Experts of a small language model.
Size: 13 layers, width 128, 47.7M parameters.
Below are experts of layer 3 (counted from 0) of a mixture-of-experts language model. Rows are named router (the router's row for the expert), gate (a neuron's input weights, with its number), up (a neuron's input weights, with its number), down (a neuron's output weights, with its number) and show model dimensions 64-127. Each number is 128 + 24 x the weight over its row's rms, rounded and kept within 0 to 255. Numbers have three digits each.
Before each expert's rows: a language model's description of what the expert responds to. This comes from a sample of Wikipedia text that the model never trained on.

# expert 57
What it handles: Name-joining and. And or ampersand joining names of companies, clubs, authors and places, as in Simon & Schuster, Brighton & Hove, plus capitals after.
router:104119118151156131118141089131130109105122165172160092138120138149149110188122106140087143132104149109126125105109105136087174132118144144154170120134111132139166146106136120109154101120155106
gate67:145127112131126152126122119085133150087137094140129118067144120122167111109142140142111104118144117075101106131122179196099150173095124098097139153134118155142096123150122145126105157156136136
up67:125159142159133128128134115126136127163165093117190151135122125133129150144143137169086137107125146095122127125118132115143110093090097145133139124095180116117123135134144166130149133115127168
down67:117109140107112167169109143148165144112126125098143131110130118137161102107125134136117135131086158100110113149111120128118175122156153111131165131141087134117116105165124105097133082173152127
gate68:125108131144122122155084146096166135127117109126168105153072137111181141113120125125143097116149098129115090131113114136163140112158138094153092168163183134122168174094155111114091095118107143
up68:097163175084105141167092121144089132109108109122113158142066186097125131120105107142093125137148140141124134079169118142112132157070127151104129124142153102109145169115111143122131114122116144
down68:144161146123151147126100145150092099125099122115102133121148135168149135150124185164112128135124138159120076118119131152141139100130132107120186148125094180122128173127111077121131121125150144
gate69:086129129124105157175124107146134104150125127089116139116091114100163168112098148061134156117097135141089121142177110134103128077119090173166096121118150147105150136124163146087126178130179113
up69:110107133139132063172132097168102108108120141104126147095089108113098104129108121122154155096172110127101162140152135131129136107162175128087125159145126153096137134111127127125107088112125116
down69:133161143135112131129136111158135127132134131119152126136102119162181150122132146178146138063115104141139087168147114151106088109113097115148094130104091108138133125114125147088131114143136139
gate70:159121114151140118098110132119167098164114128138095127137093187105147096138143125153091093135141087156152128100103105119126175110109126147125121124119197112100113092181142145147118123094136168
up70:117112137148117085127092093153099100174113132150108101128136165143117109162130121111121161139158129134091167143075160152131092116114122109123101101151141082105100134118147127138162109118144153
down70:139146141122095100167100113160126113141105117146126106141151125143148112173102105143147114120159123122118137168121140162131124141136124139095166152111156127169125144072149145115171103116115133
gate71:102135146148120181140140096108163163077146102141156145135108142141087128141140158108163131136129147178104136159123116155094123162131148148169120122156146128146138096141109167113143120132124133
up71:096139164137132153118127108083159125124148120122134125114118138168085093148125126125128150115138153195134179127139109173082119151095130115152114159163093119148168125124133154132140098144115110
down71:136123131144134159106092128125117103150109134117191104167145121091120124123126106124146141108142148138128137112119136148122117135091166112155132122117110156131102154137131153177160116189116113
gate72:144113096111155112166117178104135125103214128173145168140103099095134106129094117156116135138134123101106153155162080117132116136142140099125076142128117096167144122123133118100110137098166078
up72:142099110132142138124097161112104123087129094117148141095122154116136106098166148126152153142108139162135152155121160133153141134099107116083105160124080144119170163158193135140147115080113126
down72:135133155089148115093133122103166137156149149214110119140113127117102099120086147108140134161138152157135154136116141137080126121115128109088147146111143138146114136101154098136171126137149064
gate73:125155111196158119123146163159113124107090119151136097141090108128119133099133100111145078162105099181110159112079106118171114126100143105130132131114103138117147115115139105116155146104119177
up73:154074138107125138101111142154122182164164103125117109138124133144141095131110145125137167140097101133120114164130123125145197103168154109153142106122113120138161129109124170151150120117127179
down73:104121135092145136166117160126146131152112160102162116107145104129113081085129119118142114089096160118164144170129145138131148112124133136105141123140171130100116087130104178088118088121177143
gate74:112153142095153140133136074181128149158097160090164112142108101188126110138134120123132101122128129130135143167133116136166160130102160148121185111141124138141100101163123136151100142117095165
up74:085165081110116124102114081160146155111114141110148129150097133158106095149100100088121178120149130134138117108153089158117149128170113127085115132106124114138140136148101141129128146153164083
down74:108111140076127079117126118104138149142122145090120129105138115078105104116110108154128124135137113135120156149159145102124102176157131141156138149118102157108118179136145106160141131157128111
gate75:153143086202169082126170155122171102105148125128145121097131130135130149104176096127122160118112119133146127121105139134131131156112102094124146115124163128135104125131107131106110126113147095
up75:094155180114112133143128093145150135121152106110106156125116136075175165126112123154119110141104132135130174143170126137130122108094177125146134071077061122101191106142158138137110153110088168
down75:133109177138185123109165133154148176115150124133160145105124096127119159113151142124095133165125172098122159128169079152159123081115126152124110101109161132123146125083118092147060153167135140
gate76:118139139155116113159110142132096097145136132084141124177113146076123143131135143129150128138154123105105127133145133153157062070124115126142158104163161165128167090099120129111136147109120102
up76:135146111125116142143140136145121095142127155103104133102121163123139136097113130143092122177173107138143131100134139089149132119116101117136102102074136131082121077082130133106104135139138100
down76:109130127136120116134096122170106143173158189131106143095151100125128095172130137088118129120161123112149166159105167134162160136105154113090086125146171128127120149115109152128138138102111132
gate77:125132132126165159112168135126098143133128119100166166177134098138138114110095081081076098114124098113113101153101160128184150158064103116142128102118150134133117135111126110121152158106136110
up77:155157149109174121157115147074114141129143159142126147140124115114128127142113110129153089157117067157131085132123172100080123123179121170114139171125127115193123147165151128122106140111128113
down77:123164095144144100112100141096126160151104123120129109147121100110153165116145132143124088134144112088136139121092141150118113162153151138093132131117115120154099125171114115110155117145110117
gate78:135131125117194120157112082101097123154144109170136132130062102106149064133140146083113117132101147117117161102116128097069106109106135150126151103099144119132114153118133128093126117165134104
up78:166128149146146128103126154139176155141132153139140112107081084133114157137100093119135107133127134152100098168097112165155155139140084144147130127126114147106134136140163142092143126131134150
down78:187145140145131124126138145116112125147106123089121157109129099115143103124102162091176087133137144163160140132172088143104112127094100116106124101146158122080134142135135113130132188085127099
gate79:159124123126170110149147175096161102164125175133105133098130146169153120152108166111147148112171114131096077126111136114113123149131093143160122154095147097155135142165138155132154123068149123
up79:142141094102099123114140124109129147118129128132180100153133098152118118156165107122137166130097161136151165097107157107082100172077085098130087159124159144122129129163132176117124141144155129
down79:134115119095094164158127115130096134126154133132108126157179094115125119132107112100128147121124138102106075163114111118146109102160148115146140092114128135138140086091095114105120112146108151
gate80:149085102125159116119151085089147081128140146147131158119127127119105101137116174164072113137097137130120143143159131146114150167112133141118157112162102106145139161056133115131143131104107101
up80:147150130124109167129109152154144108120106120136152115095111100124129089176140111110129126180183179187114141184119157148140155156139139140117090119161130131144125149187115126101093097101145136
down80:127121184152135113101091153112115123135141122064108138119144141119106114156109153125130101104126130114136109163170152146142146133130136134094124115118113109141101146201122152148128143122118180
gate81:155131129096133127112160137126128136129129081135118115120080109125147174106071139180109131098137139156127166101140137148148139138131151103161110137136117137125132136111139104105161149088133128
up81:134112113124131114126141147130099124097139109134122124141161114115123118153123106151140088154148167131128138101165088082134092066177064142112143131130131115107137054122144119144137097105122118
down81:129156140121178163158089156122096125112153139139104069150130149140109137152115151073133105134101122108131131180118126122069133114121125154101146172123126094139130145161121137124119073111114138